python train.py --n_layer=9 --d_model=256 --n_experts=40 --experts_per_token=8 --d_expert=32 --d_shared_expert=0 --activation="clamped_swiglu" --moe_layers=[2, 3, 4, 5, 6, 7, 8] --router_score="softmax" --normalize_top_k=false --routed_scale=1.0 --balance_loss=0.000444 --balance_bias=true --router_z_loss=0.001 --init_std_router=0.0234 --lr_router=0.000737 --vocab_size=16384 --norm="layernorm" --norm_eps=1e-07 --tie_embeddings="early" --optimizer="soap_variant" --lr=0.00289 --beta1=0.95 --beta2=0.95 --batch_tokens=[32768, 65536] --seq_len=2048 --train_tokens=654500000 --steps=13593 --dataset="wikipedia_en"
Below are experts of layer 2 (counted from 0) of a mixture-of-experts language model. Rows are named router (the router's row for the expert), gate (a neuron's input weights, with its number), up (a neuron's input weights, with its number) and show model dimensions 0-255. Each number is 128 + 32 x the weight over its row's rms, rounded and kept within 0 to 255.
After each expert's rows: "comes after" lists some tokens at least twice as common just before its tokens as in all text. This comes from a sample of Wikipedia text that the model never trained on. Tokens count by the router's weight.

# expert 13
router [109 134 111  72  98 119 212 138  49 109 121 117 131 135 104 111  98 112 117 117 140 111 134 122 157 136  74 209 152 134 126 153  87 129 156 159 173 125 135 149 104  98 133 143 110 146 106 110 183 133 116 169  87 120 100 180 165 174 143 172 134  87 244 164 193 114 122 162  94 193  96 124 113 151 100 162  92 139 121  96 111  91 101 127 158 109 135  84 117 152  82  99 172  88  94 192 126 143 133 119 173 194 147 115 127 102  97 105 131 136  56 148 132 188  85 140 120 132 134 149 108  99 152 128 143 104 138 105 106 143 107 112 145 151 201 102  81 126 172  95 119 169 150 134  96 151 166 118 145 162 127 126  90 128 115 115  99 142 164 107  79 154  91 140 131 180 158 129  79 107 104 123  79 142 111  93 126  98 113 167 122 127 176 143 112 103 168 140 107 123 119  95 146 178 128 143  81  78 138 143  91 153 164 177 124 173 111 107 144 113 117 180 128  99 142 110 131 226 174 139 130  98 137 109 150 173 164  94 115 130  87  78  73  73 167  64 129 164 137 101  96 116  99 101 133  67 104 134 124 159 195  93  78 113 173 178]
gate2 [147  85 204  96 149 135 170 163 120 121 102  99 140 184 143 156  67 131 160  99 146 131 108  93 145 128 136 148 144 105 129 119 128 141 106 111 119 115 133 153  91  74  85  85  79 216 119 145 130  55  93 145 120  89 152 130 173 156  77 133  84 103 142 114 157 163 200 137  97  90 128 149 122 141 115 164 133 119  86  79 136 128  67 144 103 113  79 129  90 119 152 182 155 149 132 158  98 174  79 121 150 191  92 167 161 125 143  85 167 139 129 113 141  86 128 154  71 147 167 108 154  88 100 177 123  87 126 164 130 159  90 143 111 172 117 144 141 136  86 123 118 137 162 181 170 180 108 144 209 114 143 159 102 115 127 182 104 125 128 150  96 175 187 149 104 222 122 133 104  98 102 125 117 147  63 115 198  91 150 135 133 136 118 129 109  93 108 123  43 148 102 145  95 181 126 175 130 115 114  92 119 155  97 171 131 135 173 113 116 131 171  87 129  77 117 106  81 126 157 152 138 175 119 140 112 134 153 145 182 109  76 159  95 115 112 113 129 188 163 125  94 114 121 183  46 137  88  89  92 176 130 107 133 160 106 133]
up2 [115 114  98 147 132 190 146 144  96 107 193  72 120  86 143 162 106 120  97 167  98 156 137  80 138 138  61 163 120 125 150 135 219 150 101 141  98  99  81 123  90 166  99 148 177 106 131 145 160  84 133 133 101 149 103 124  65 112 178 150  93 122 116 141 137 140 124 154 104 120 134  90 141 115  88  66 135 120 103 102 178  98 120  64 120 119 193 161 172 113 142 189 138 154  96 150 222 174 160 173 149 147 151 183 147 115 109 117 180 133  62 104 115  95 105 142 161  75 162 122 134 106 142 142 120 165  89 127 106 170 148 151 121 122 110  92  88 115 168 159 122 152 171 172 128 124 129 151  71 144 119 186 116 198 108 180  90 167 107 148 112 135 116 121 123  97 172 133 101 133  97 108 124  90  67 119 114 147 140 158 144 143  58 124 148 133 118 113 162 123 132 161 160  89 124  75 103 155 136  80 121 184 106 165 194 112 114 131  93 116 173 127 120  95  14  99  66 174 136 118 148 173 107 131 114 133 136 108 106 118 116 132 182 146 117 137 126 166 133  76 118 126 170 191 188 145 139 159 109 176 159 115  99 111 158 109]
comes after: "\n", " | ", "| ", " ", ", ", "–"

# expert 31
router [148 150 114  97  67  99 166 121  85 139 168 100 121 115 115 154 149  77 167 154 146 111 159  94 170 136 100 132 163 107  95  93 123 132 122 146 159 189 139 131  41  66 126 137 118 147 119 102 210  91 123 169  96 130 134 121 116 102 148 177 125 105 185 158 170 121 155 148 166 184  87 167 123 145 167 108  82 136 104 146 128  37 133 116 200 133 139 116 126 119  68 114 126 100 142 184 140 120  61 125 148 211  76 102 145  93  93 109 117 144  99 104 108 155  75 120 128 119 112 132 120 117 156 174 140 127 130 112 113 147 169 126  94 119 177 123  79 144 169  91 152 182 156  56 112 178 160 147 191 164 161 148 152 127 103 115 130 158 133 159  46 175 128 120 145 141 168  99  97 140 115 114 107 153 105  48 115 126 134 131 136 109 189 164 105  88 187 146  90  98 114 147 171 137 159 136 115 115 122 132 120 140 166 142  90 175 118 102 123  98 114 167  85 126 118 129 122 147 118 152 114  98 140 110 182 166 184  83 120  89 122 126  86 112 167 149  77 112  95  96  42 136  83 163  84  96 128 154 135 145 138 116  58 107 173 158]
gate3 [109 106  98 129  95 124 101 129 170 179 135 127 120  92 147 141 126  80 210 147 118 150 159 161 140 135  83 122 116 104 139 106  77  62 142 141  90 115  83 124 174  86 136 224 112 124 140  76 144 109  33 130 149 141 133  85  93  86 160 150 148 124 133 134 123 123 156  95 112 143 134 113 148 161 111 133 122 160 135 139 169 122 130 146 160 165 179 147 102 107 145 129 129 118  84 130 143 109 143 114 124 192 190 118  85 132 127 133  69 133 152 161  90 141 126 132 210 161 116 125 127 161  91 131  85  92 137 173 140 129 146  99 180 100  90 182 129 132 167 168 147 113 209  35 129 177 129 165 158  97 143 112 162 126  97 127  77 134 155 164 144 193  85  95 123 130 116 138 109 117 125 150 168 122 210 118 144 114 159 140 150 141 154 144  79 164 118 115 116 170 213 146 126  64 182 139 114 134 116 121 145 109  97 130 134  88 158  80  97 129 114 154 172 101 152 100 140 124  96  70 112  58 115 115 104 165  84  95  94 168 192 121  89  50 162  92 134  86 102 132 100 156  85 116 154 105 140 103 160 163 145 140  66 150 138  97]
up3 [148 135 105 110  67 111 121  82 105 121 125 115 117 100  61 137 132 158 108 124 144  73 162 135 104 157  71 111  78 143 182 162 117 147 121 108 141 170 189  63 154  64 120  61 136 112 132 158 125 102  73  85 136 189 167 205  54 134  86 143 144 192  89 136 161  97  87 152 131 130 109 126 121 135 166 102 161 108 111 119  88 126 170  96 184 134  56 159 107 130 146 175 111 146 134 124 111 125 118  87 109 130  98 125 184 134 136 181 133 163 122  90 138 101 150 165 155 110 152 125  95 133 179 115 179 107 130 164 172 115 138  86 143 113 104 181 142 145 131 109 106 156  84 153  94 126 125 109 144 177 153 164  94 150 148 133 150 163 104 120  82 201 179 121 131 129 163 129 127 136 113 103 163 109  81 150 177 206 178 149 116 166 143 158 153  86 120 149 125 133  35 136 183  94 101 130  75 137 127 144 150 182 157 102 138 176 139 138 161 111 135 101 116 123 133 142 110 125 175 148 134 159 125 100 131 123 123 103 142  75  74  96 158 114  73 130  71 208 170 116  64 121 164 141  94 113 125  75 174 134 155 114 154 160 173 123]
comes after: " | ", "–", ".", "1", " ", "; "

# expert 29
router [136 180 102 126  99  82 192 142  54 180 164 136 138 134 111 148 129  94 194 114 150  99 122  90 143 131 136 171 127 157  87 190 133 124 142 150 175 158 146 135  92  61 149  74 138 127 108 109 155 136 156 127 115  95 105  94 201  98 197 171  97 109 159 135 128 118 144 151 125 191  67 167 155 112 114 125 106 128 158 128 146 150 113 114 185 153 130 127 141  86 127 120 162  93  95 106 153 137 107 118 134 162 125 146 144  72  99 153 157 149  87 105 110 146 113 193 111 150 116 168 125 125 121 109 164 143 165  69  76 138  97  95 168 190 201  85  54 107 152  96 141 189  97 110 146 129 106 139 129 171  96 143  86 112 128 111 115 147 157 116 136 150 135 166 148 136 114 120  85 117  92 171 114 166  86  76  97  70  64 161 114  62 155 159 134 132 161 197  60 142  80  74 145 179 116 167 135 104 125 131  59 148 164 112 111 134 102 119 205 129 138 149 102 107 125 117  93 159 174 150 110 120 178  98 157 189 176 121 133 114 139 149  84 156 164 124 101 141 126 116 149  96 151 144 121  92 138 169  86  95 170  74 105  95 154 126]
gate3 [162 144 148 134 132  58 124 119  96 179 138 174 111  61 134 152  85 102 107 137 173 150 106 128 146 117 127 134  66 124  93 125 107 164 115 132 133  87  97  99 114 135 143 154 134 162 113 161 144 138 138  68 107 126 111 192 171 133 154 124 135 184 128 118 106 158 103 114 170 112 115 180 141 124  27 143 138 157  82 131 144 104 108 154 112 121 110 126 137 116  80 136 154 128 135  83 151 108 144 125 162 117 106 111 133  90 139 116 123 130  90 117 138 170 131 116 108 183 133 100 192 106 187 125 124 123 208 131 115 138 132 155 103  87 113  91 110 116 122  85 141 146 115 150 141  99  98 144 120  71  46 111 133 141 102 121 101 167 180 137 158 186  76 187 131 204 178  80 132 122  86 191 115  86  94 101 101 158 118 114 182 125 159 133 160 143 137 134  98 149  84 168 102 158 146 135 126 103 122  77 145 114 102 120  61  90 109 134 121 131 154  89 129  52 189 143  77 218 140 104  72 138 177 128 175 159 156  85 166 143 146 171 116 180 154 149 131 104  82 108 149  98 205 176 191 116 156  73 130 159 118  59 100 143 139 119]
up3 [106 187 150 169  90 171 117 136 103 104 125 156 103 120 191 134 114 132 147 156 133 116 122 145 177  99 122 102 131 141 118 115 156 127 123 106 148 107 181 133  69 126 176 106 175 119 104 176  85 115 138 163 138 120 141 107 155 122 109 113 109 132  85 141 100 203 127  79 139 107 156 173 117  55 145 131  48 118 119  97 134 127 138 124 134 157  94 104 224  99 131 137 154 135  92  91 133 102  71 147 152 159 176  59 133 103 143 130 128 106 114 132 126  96 152 174 137 166 126 108 135 145 104 106  87 119 113  78 126 210 160 126 118 161  89 126 125 115 123  79 134 159 109 128 158 142 159 151 119 189  58 143 146 107 109 144 168 127 119 148 115 113 146 153  92 119 170 116  86 193 155 145 122 190 101  86 132 165  73 144 149  91 159 129 187 162 134 106 114  98  79 105 154 121  97 127 144 117  84 170 136  79 201 204 169 109 105 131 178 159 170 138  56  79 122 170 132  61 170 134 171 178  59 101 111 145 104  99  94 146 174  87  83 202 170 133 149 160 132 144 116 125 119 119 123 140 169 116 131 124  73  97  79  77 136 104]
comes after: "\n\n", "\n", " |", ".", ")", " ("

# expert 33
router [127 159  85 161  77 102 141 174 137 183 147  86 134 139 101 127 161  89 169 201 116  85 120 105 146  61 115 163 144 140 117 189 142 125 144 132 177 183 159 124 110  90 178 135 144 132 139  36 122 123 162 167 158 105  80 131 178 111 129 161 104 110 125 161 140  93 167 140 134 153 109 124 136  79 146 146  83 124 130 173 136 142 107  81 171 165 122  98 111  70 115 145 113 111  78 157 122 140 127 142 118 146 136  69 104 151 125 135 136 162 106 158  89 109 107 188  97 168  73 171 121 150 107 163 159 165 202  72  79 118 113  98 154 164 165 145 109 132 174  73 141 163 131 130 142 121 146 161  88 161 158 146 130 145 110  85  86 166  91 119 130 139 127  94 169 122 113 105 109  84  89 117  89 155  88 131  94  93  61 123 131  96 147 149  78 131 178 134 131 109  81 113 139 132 158 154 130  90 119 157  89 212 165 135 148 135 133 107 228  80  98 183  35 142  68 119  72 137 136 180 133 135 123 128 185 131 136 117 100 102 129 125 102 125 178  57  82 125 126  90 145 143 118 143 144 101 117 166 111 121 116  80 103 128 165  95]
gate0 [ 90 151  93 105 110 102 156 189 170 171 147  91 146 136 146 156  96 117 113  70 186 126 120 134 153 116 226 123 125 108 152 173 144 107 141 126 172  71  84 170 164 139 191 100 181  98  94  86 137 145 110 102  72  66 136 117 109 169 108 161 165 108  83 130 101 110 166 148 146 156 113 151 102 125 177 140  74 169 122 142 126 154 116 128 162  67 172 139 143 143 120 218 125 120 139 171  93 109  76 154 139 147 122 140 138 146 176 161  47 139  56 119 115 116 110 137 157  42 150 117 148 198 180 123  63 103  83 116  87 135 147  87 167 146 105 162 187 154 160  99  96  66 127 124 144 129  91 138  80 122 161 142  85 127 152 117 149 115 114 152 119 136 107 150 154  79  91 139  75 151 138 106 108 125 169 148 166 150 119  95 130 184 125 163 128 114 139 175 117 132 111 159 161 115  90 118 142 142  99 141  67 128  77  98 163 179 106  69 108 104 109 124 133  65  92 103 150  85 161 157  93 133 145 116 164  94 149  98 100 134 126 122 102 145 115 102 148  93 150 142 105 138 181 163 107  93 151 139 136 159  59 105 122  95 131  81]
up0 [ 68 128 116 153  77 133  72 112 157 126 159 133  80 100 174 153 133 118 161 154 157  89  75 136 135  66 179 122 128 150  82 107 136 121 110 104 144 178 102 131 104 115 149 164 172 255 189 156 149 107 125 153 215 130  79 192 170 183 141 142 100  83  91 135 143 152 159 142 148 157 117 159 137  75 148 138 121 163 106 144 110 148 167 164 106 117  69  99  95 126  98 130 141 164 111 145 152 120 171 106 165 128 148  59 166 157 112  89 195 149 156 144 152 186 139 149 117 143 115 168  93  82 115 140 158 164 181 108 110 132 169 127 144  80 111  96  92 115 135  95  75 155 123 151 123 132 126 120 123 106 119 119 194  71 116  79 114 127  84 182 154  97  92 113 166 171  85 116  94 140 154  67  99 147 200  63 136 108  98 138 163  92 145 138 121  64 134  90  78  56 141 128 126 126 150  74 128 161  90 119 132 113 168 123 117 140  92  95 113  97 128 156 121 123 118 152  85 111 140 122 195 125 118  97 104 147 109 126 130 103 175 154 105 138 194 149 117 104  94 108 131 129 159  66 132 118 117 112 125 104 105 116 121 129 135 160]
comes after: "\n\n", "\n", "-", "=", "M", "|"

# expert 8
router [107 129  58 127 129  90 137 125 100 151 152  71 103 106 136 146  84 116 137 144 146 120 125 141 186 113 104 136 107 174 147 129 112 154 121 139 180 148 154 111  87 107 149 165 127  82  89  98 179 101 121 142  99 115 155 149 142 122 190 183 118 129 177 149 187 129 147 161  96 166 101 136 137 105 144 118  90 145 130 124 156  85 135 100 211 108 122  75 125  81  54 113 117  36 134  87 123  96  78 129 149 214 140 119 172 135 100  97 135 166  61 150 137 156  80  95 142 108  99 149  80 132 141 160 142 129 155 141 152  81 151 112 192 151 181 124  99 189 182 141 143 192 132  98 103 139 166 160 121 147 131 128  67 127 127  65  80 130 164  99  75 144 124 111 162 147 150 104  89 156 113 133  98 196 132 124 121 107 100 145 135 107 150 165  82 148 198 138 122 135 130  97 152 142 176 151 124  65 147 161 109 143 124 126  99 140 100 129 141 121 121 188 101 107 144 114  67 226 181 141 106 107 145 141 137 153 132 119 120  99 166 115  86 105 151  99 131 109 112 109  95 139  95 111 132  62 155 135 157 121 186  69 105  37 136 151]
gate3 [151 123  67 104 130 107 137 126 146 155 159  55  96 145 123 140 101 126 127 115 163 129 180 127  76 144  85 147 121 178 164 136 157 144 142  91 143 104 107 111 177 132 128 178 134 100 170  98 180 126 117 158  84 112 184 117 104  67 164 152 132 142 130 136 168 134 176 131  76 112 149 176 107 157 134 195 153 121  89 128 125 220 129  91 146 137 117 134  82 177 150  58 120 122 159  96 146 164 117 163  89 174 161 114 138 152 103  95 154  97 124  76 127 163 158 125  47  57 164 143 132 154 128 129 128 159 107 185 180  94  95  54 171 108 159 150 137 166 135  99 179 162 109 159  96 136 151 147 116 111 131 127 118 122 192 149 103 124 142 135 121 138 116 159 105 119  96 142 166  99  71 135 114 150 170 158 162 100  76  98 122  96 116  44 108 132 154 139 139  94 157 118  96  96 154  50 155 132 180 106 125  95  95 130 113 158  78 136 124 128  96  96 159 139 106  47 102  57 140 171 157 164 161  92 140 123 147 136 155 202 121 159 122  99 153 155 113  77 129 116 157  60  93 137 131 162  98 139 130 194 169 110  94 133 118 160]
up3 [201 100 215 185 128 108 107 169 138 137 153 134 102  77 115 118 136  51 149 133 168 154 132 114 164 126  98 128 113 155 117  83  86 139  91 131 148 161 191 154 108 185 100 103 151 122 170  64 142  90  97 137 112 189  87 167 166 148  82 151 140 117 158  91 165 107 178 134  82  96  98 149 134 132  97 107  78 174  70  98 133  94 115 126 120 156 127 137 178 160 121 139 125  45 112  86 157  95 168 143 131 176  78 148 110 164 160  96 111 110  83  67 111  90 146 198  80 113 106 104 111 116 180 134  59 141 137  94 168 114 136 150 134 122 157  76 184 159 137 105 100 130 177  92 127 161 149 139 105  61 139 175 154 128 135 110 122 135  84 120 185 115  99  76 181 129 132 169  92 120  81 198 120 120 113 152 135 134 139  94 100 108 142 156 153 151 126 144 198  93 114  94 107  98 159 125 158 158 104 154  87 120 101 134  77 154 103 118 154 146  81 173 143 152 147 115  75 160  83  71 118 192  66 110 140  81 111  99 141 161 129 128 146  72 148  99 110 138 159 143 128 114  87 144 153 116 113 128 125 108 113 127 139  96 126 147]
comes after: "2", "1", " | ", ", ", "–", "| "

# expert 15
router [152 142  77 120  63  97 143  97  78 147 142 133  98  98  95 148 158  84 156 149 150 125 139 125 178 140  96 147 184  97 131 131 121 129 157 165 161 168 158  96 145  73 139 115 122 101 149 112 191 100 109 140  61 128 173 134 131  93 188 164 136  82 179 176 192 111 115 120 140 147 106 166 132 137 166 121  76 113 109 147 124  50 104 115 172 156 153 107 150 127  51  88 132 108 119 177 146  80  83 101 181 192 128 117 148 128  99 134 136 156  54 109 151 157  74 118 137 127 109 144  70 155 133 136 141 147 129 113 137 148 180 104  84 105 149 122  92 103 196 111 173 159 129  96  82 161 155 144 137 157 191 121 146 125 127 114  71 154 104 153  53 146 147 160 151 155 176 131 116 149  93 105 118 127 110  67  84 106 120 127 134 102 177 141 139  79 163 131  89  93 106 127 176 151 150 141  97 112 146 136 118 105 175 139 160 154 143 139 175  90  83 200 125 120 130 123 116 142 165 157 104 114 153 106 209 182 120  84 150 105 125 140  91 139 160 115  99 153 103  43 125 119  54 145  83  77 143 152 131 169 136 123  66 109 171 153]
gate2 [123 131  93 111  90 135 115 121 113 148 152 118 167  87 122 104 138  88 147  99 127 148 143 137 104 125 108 157  78  98 101  81 174 111 123 178  93 140 106 132 115  79 108 171 179 136  89 104 187 169 120 153  96 116 133 149 105  75 217 143 131 109 126 117 139 127 135 101 111  80  91 106 138 161 118 105  98 105 123 159 160 135 145 137  78 163 139  88  96  95 119 163 109 125 139  78 103 124 123 185 170 214 179 112  82 140 160 150  94  74 143 144 152  84 102 142 135 159 102 139  98  97  95 202 101 150 181 124  82 151 110 107 134  79 135 125 137 145 148 180 141 153 119  48 117 143 170 200  79  98 108 120 207 129  70 144  97 136  95 190 102 115 200 125 178 173 143 144 139  93 217 110 149 159 131 125 169 122 146 146 121  77 138 140 143 104 162 120 158 154 152 147 162  77 128 170 117 129 157 134 110 130  80 143 140 164 149  86 114 145  81 149 149 157  91 131  89 115  99  89 158 110 107 104  96 169  70 119  95 179 170 122  92  68 119 140 155 101  96 179  87  79 108 161 167 141 133 108 165 195 154 146  72 131 147 150]
up2 [ 83 137 104  96 156 111 126 129 140  83 103 138  63 107 165 150 157  85 156  85 109 141  93 156  94 168 103 109 158 101 117 175  72 144  90 127 119 181 144 126 137 114  61  89  97 121 181 137 148 125  84 150 114  95  88 119 131 150  81 129 117 112 142 153 161 113 129 105  99 163  74 161 122 144 101 197 155 123 106 122  70  92 140 118 128  31 107 123 167 133 144 242 122  90 104 150 126 167 172 121 102 176 142 162 126 121 146  96 129 159 104 108 137 177 126 149 104  93 187 120 153 144  73 152 195 160 141 122 120 179 148  90 119 153 149  92 167 132 133 112 155  71 155  94 106 159 135 111 104 134  98 178 122 170 124 170 150 121  88  65 115 191  78 100 104 171 121 151 165 151  77  90 123 117 139 106 134 145 138 197 144 172 100 122 133 119 154 132 108  85 103 135 132 165 138 110 215  92  66 102 166 120 120  65  96 127  78 117  92 169 103 134 160 102 120 139 194 137 150 180 130 168 134  94 188  99  84 125 140  60  98 154 138 102 183 150 121 159 117 117 140 174 121 110 103  81 133 156 103 162 125 139  94 116 119 124]
comes after: " | ", "–", "1", "0", " ", "; "

# expert 20
router [116 104  97  61 103 112 185 133  91 214 145  78 124 127 165 105 127  93  75 146 149 117 184 148 139 121 105 178 146 137  98 159 141 136 133 216 173 111 143 111  97  64 145 130 129 144 116 133 187  73 126 124  98 102 144 126 117 175 109 157 112 134 210 162 170 121 174  94 167 151  81 161 225 124 105 151 117 122 134 126 152  51 140 115 132 123  98 124 130 132 115 104 175 137 139 181 124 135 113 167 163 159 114 103 175 109 100  92 128 153  89 174 149 132  98 118 119 140  74 163 121 152 187 132 128 123 145 136 103 108 107 113 106 142 144 129  77 174 177 111 102 174 156  92 132 131 151 167 163 192 158 161 147 106 106 105 100 156 162 126  56 155  96 145 146 146 133 131 106 137 126  97  79 131 130  92  75 115 101 177 150 128 166 182 125  77 155 138  84 137 110 155 158 139 115 165  50  80 141 156 115 140 133 145 144 170  95 110 137 140  67 151  97 124 156  99 107 192 163 142  97 122 141 171 141 130 208  99  87  91 120 127  67  98 154 139 138 114 105  83  54 128 104 121 129  86 104 140 135  90 157  96 109 102 200 140]
gate1 [144 143 146 128  95 147 122 116 144 129 159 131 126 126 176 171 126  61 158  71 122  93 164  96 186 136 161 136 113 143 158  91 183 155 140 115 129  98 164 107 103 123  97  53 128 123 124 121 102 105 120 135 105 105 152 179 139 107  41 149 106  83 130 122 123 128 126 136 126  96 136 129 104 121 147  75 137 150 112 133 141 148 141 129 132  74  74  91  76  63 174 109 105 150 157 144 123 147 131 164  80 138 101 153  96 156 112  78 172 128  85 124 176 147  90 109 122 137 114 183 149 141  75 157 115 137 125 138 136 169  68 137  68 157 148 201  77 110 125 151 106 131 130  79 118 104 172  75 178 167 133 141 138 173 125 186 203 104 138  80 132 102 198  71 154 152 121  88 120 108  84 159 159 137 122 133  94 115 191 160 177 129 184  41 154 108 130 154 167 158  96 173 116 101 163  94 131 170  88 130 109 157 182 110 100 209 122  80 111 146 117 142 131  77  88 144 102 147  97 168 131 144 156 190 138 194 125 120 177 106 126 124 133 139  89 134 178 164 121  91 150 175 132 162 155 116 190 159 168 123  92  82 133 119 143 128]
up1 [164  68  89 191 154 166  89 107 114 127  81 121  83 125  84 105 120 103 130 102 137 104  92 120 179 153  99 176 107 148  71 112 180 146 138  55 194 102 122  97 155  63  89 148  82 167 168  96 173 121 122 103 104 151 127 173  98 122 108 136 108  74 132 146 145  85 125 140  89 156 153 131 135 123 112  97 161 152 120 156 154 122 158 123 154  96 136  56 179 105 113  71  72 132 128 139 173 126 207 155 120 136 123 160 104  85 124 120  89 129 101  89  87  99 108 112  88  74 163 137 119  88 110 101 188 145 143 123 132 145 153 150 114 142 129 134 162 102 112 117 128 129 123 118 131 101 124  99 120 106 167 184 109 127 102 148 138 125 185 111 203  70 140 210 118 161 106 196 101 109 152 108 176  97 118 109  94 161  76 169 142 115 160 180 109 104 164 128  91 190 117 123 161 124 110 130 148 159  98 179 115  84 145 204 141 106 157 142 116 171 100 111 125 121  85 141 130 155 141 123 149 103  76 133 156 227  96 134  85  89 127 133 195 126 151 189 185  87 143 136 134 126 136 148 108  58 134 117 152  77 137 147 125 160 129 146]
comes after: "\n", "0", "3", "4", " |", "2"

# expert 2
router [ 93 158 134 116  71 123 129  84  96 189 148 125 125  87  91 104 143 120 124  98 134 106 121 152 115 111 109 138 127 163 120 139 111 175 125 169 205 152 155 134  89 129 142 126 175 131 139 146 138  82 106 184 151 105 100 139 161 136 133 175 111  96 192 168 144  88 189 118 170  88 113 121 165 103 110 131 108 131  76 136 101  86  99  89 199 137 145 106 117  95  80 109 135 105 125 115 149 109 103 167 202 146 134 146 138 131 101 114 102 167  93 117 127 110 108 171 120 180  52 143 130 116 180 116  73 125 155  89 118 115  91 135 135 151 139 137 114 170 174  82  85 142 180  55 159 158 168 165 204 143 124 145 130 126  92 119  81 184 176  70 114 134 146 125 162 118  97  95  88 112 110 103  71 137 102  88  92  88  72 143 130 134 152 180 145  97 130 163 116 123 138 137 144 147 165 179 111  96 135 133 108 190 108 160 116 194 137 106 164 102  88 154 116 121 141  84  97 233 169 109 154 135 148 193 151 160 146  63 107  90 118 124  73  97 141  61 112  97 127 135 140 103 106 136  65 142 146 186 157 104 153 101 102  81 161 135]
gate1 [116 127 198 102 141 157 168  79 122 148 116 106 107 128  69 133 148 123 124  97 161  91 150 156 129 130 172 170 136 116 166  25 119 119  71  92 141  81 131 124 101 120 168 103 126 161 188 126 109  71  90 158 120 172 138  93 121  92 107 210 126 128  99 138 168 162  71 159 111 101  92 151  97 127 113 110 139 134 138  86 141 147 110 111 155 135 102  69 114 141 214 124 135 155 146 129 165 123 102 120 149 135 167  69 133 106 102  93  96 193 141 124 206 161 160 171 103 171 139  79 105 158 131  72 135 137 145 178 136 104 131 196 163 170 131 168 125 148 122 153  94  93 120 116 132 135 132 165 109  95 151 120  91 135 127 128 155 133 118 148 129 134 106 123 127 125 164 140 122  73 103 117  87  26 170 167 119  78 106 162 167  79 140 133  86 104 102 115 106 159 146 132 146 117 111 154 169 117  22  57 176 172 124 121  71 171 110 151 139 106 159 144 122  67 121 112 141 154 148 126 163  78 194  96 111 151 153 169 121 128 142 133 162 163 125 107 168  92 124  90 184 188 128 141 106 154 122 109  86  90 110 147 101 149 107 128]
up1 [118 169 135 100  75 116 173 127 173 123  95  77 122 119  98  97  89 134  91 126  90  88 120 142 137 165 190  97 144  57  84 161 164  93 131 117 172  91 107 141 123 189 102 120 178 144 116 128 140 109 135 134 122  98 121 121 111  96 110 166 161 165 144 134 125 115 151 123 143 103 138 112  90 124 174 138 139 163 102 108 173 153 127 117 122 129  84 134 142  91 116 138 101 166 136 140  63 120 130 114 142 133 128 174 129  59 128 127 137 155 118  86 113 109  69 137 144 122 152  99 188 208 172 130 133 160  91  84 107 104  40 139  90 146 143 137 139 138 130 138 114 111 127 152 145 138  83 166 178 133 119 170  98 183 121 182 108 130 187 177 113 140 143 155 151 136 124 127  88 124 164 151 163 133 146 166 164  73  54 149 225 195 151  81  71  88  56 116 110 151  56 112 107 179 132 163 119 205 144  86 141 159 122 184 111 169 154 147 142 144  97  84 108 140 122 120  98 176 143 105 115 106 171  84 111 131 114 127 143 165  86 101 197 104 147  91 118  85 153 195 117 155 143 111  71 137  67 125 169 135 125  98 106 160 183 129]
comes after: "\n", "2", "| ", "1", " | ", "|"

# expert 22
router [122 125  86 102  86 104 208 126  61 207 134 107 118  86  71 109 140 117 165 127 125  95 104  84 151 160 119 163 125 144 124 117 134 119 125 145 214 132 168 139  78 117 135 138 114 110 157  74 148 141 149 144 137  99  96 124 140  78 170 214 105 151 170 179 206  92 176 137 168 169  61 117 138 111 135 154  69  96 102 163 141  87 113  95 191 166 129 129 149 125 104 114 127  82  71 136  91 136 126 155 154 166 194 138 167 100 105 141 151 213 109 127 121 124 113 139 114 150  93 139 187 128 172  68 160 151 167 126  94 122 116 123 146 154 183  89 134 117 123  62 117 142 165 120  92 141 148 144 149 164 124 176  82 123 113 109  94 146 130 145  73 134  78 185 137 127 138  97 100 125 115 169  77 133  71  46 114  95 122 179 130 113 166 159  91 117 191 152  80 134  93 129 172 153 122 131  91  98 156 143  87 149 146 126 132 157 123 128 186 113 101 142  81 130 108 114 125 151 154 144 100  72 152 118 147 166 147 108 140  99 136 109  88 139 163 155 106 122 105 121 105  81 150 116 156 111 103 184 105 136 177  93 102  85 128 175]
gate2 [132 106 187  72 128 125 156 126 124 106 122 125  81 163 162  95 106 191 154 105 102 157 119  93 120 133 156 160 139 125 126 129 146 108 174 184 135 157 121 162  80 175 123 181 172 115 118 127 110 111 143 150  97 161 136  98 189 182 111 144  48 137 221 159 138 135 168 115 126 128  70 171 122 164 106 110 118 119 124 106 132  90 117  86 124  91 165 155 142 162 168 164  90 145 130 144 115 140 105 138 180 120 191 137  90 120  93 154  95 186 127 109  76  88 130 147 166  84 109 144 135 143 135 123 149 137 172  67 106 105 107 141 184 113  84 148 103  97 157 120 100 192 105 137 159 155 154 143 113  94 102  68  88 101 182 127 137 108 106 164 118  95 115 111 109 166 118 140  87  69 103 118 145 144 154 161 126 140 138 127 127  97 128  96 135 153 155 197 112  86 132 137  91 103 167 128 114  80 102 154  34  99 146 123 158  77 170 130 170 116 153  71  70  55 166 116  55 166 150  94 124  93 154 143 158 136 116  94 142 113 147 109 111 137  87 106 114 111  91 167 105 160 176 153 190  60 124 168 107 136  89 198 160  73 109 132]
up2 [124 105  81 165  82 160  91 137 126  74 130 104 100  74  80 127 145 145 111  90 163 137  85 105 147 123 117 125 136 100 210  43 109  94 142 172 164  94 131 150 142 151 154 149 155 188 135  86 187 100 108 125 109 123  55 121  84 186 141  92 108  87 129 136 172 118 110 115 170 103 130  37 142 138 138  97 121 140 136 147  99 118 171  91 163 133 101 154  95  68 132  87 163 141 208 143 140 163 136 149 210 100 169  77 112 135 126 101 130 127 109 118 139 108 131 106  71 168 215 137 152 207 145 104 169 138 135  65 161 107 143 103 123 146 144  52 131 218 142 153 140  98 146 136 162 142 122 141 171 149 145 127 155  87 107 143 112 121 129 113 143 174 131 106  86 148 124 173  99 134 110 146  92 109 107  58 157 113 105 138 168 156 114  79 142 121 113 147 115  73  98 144 160 111 160 184 106 134 145 107 146 173 110 128 150 167 121 149 112 123  31 109 172 183  97 124  86 115 132 124 172 118 168 156 109 115 123  91 123 108 112 156 146 156 113 105 120 133 135 149 172 131 125  93 131  88 153 129 148 137 173 120  84  99  60 119]
comes after: "\n", " |", ")", " |  |", "\n\n", " |  |  |"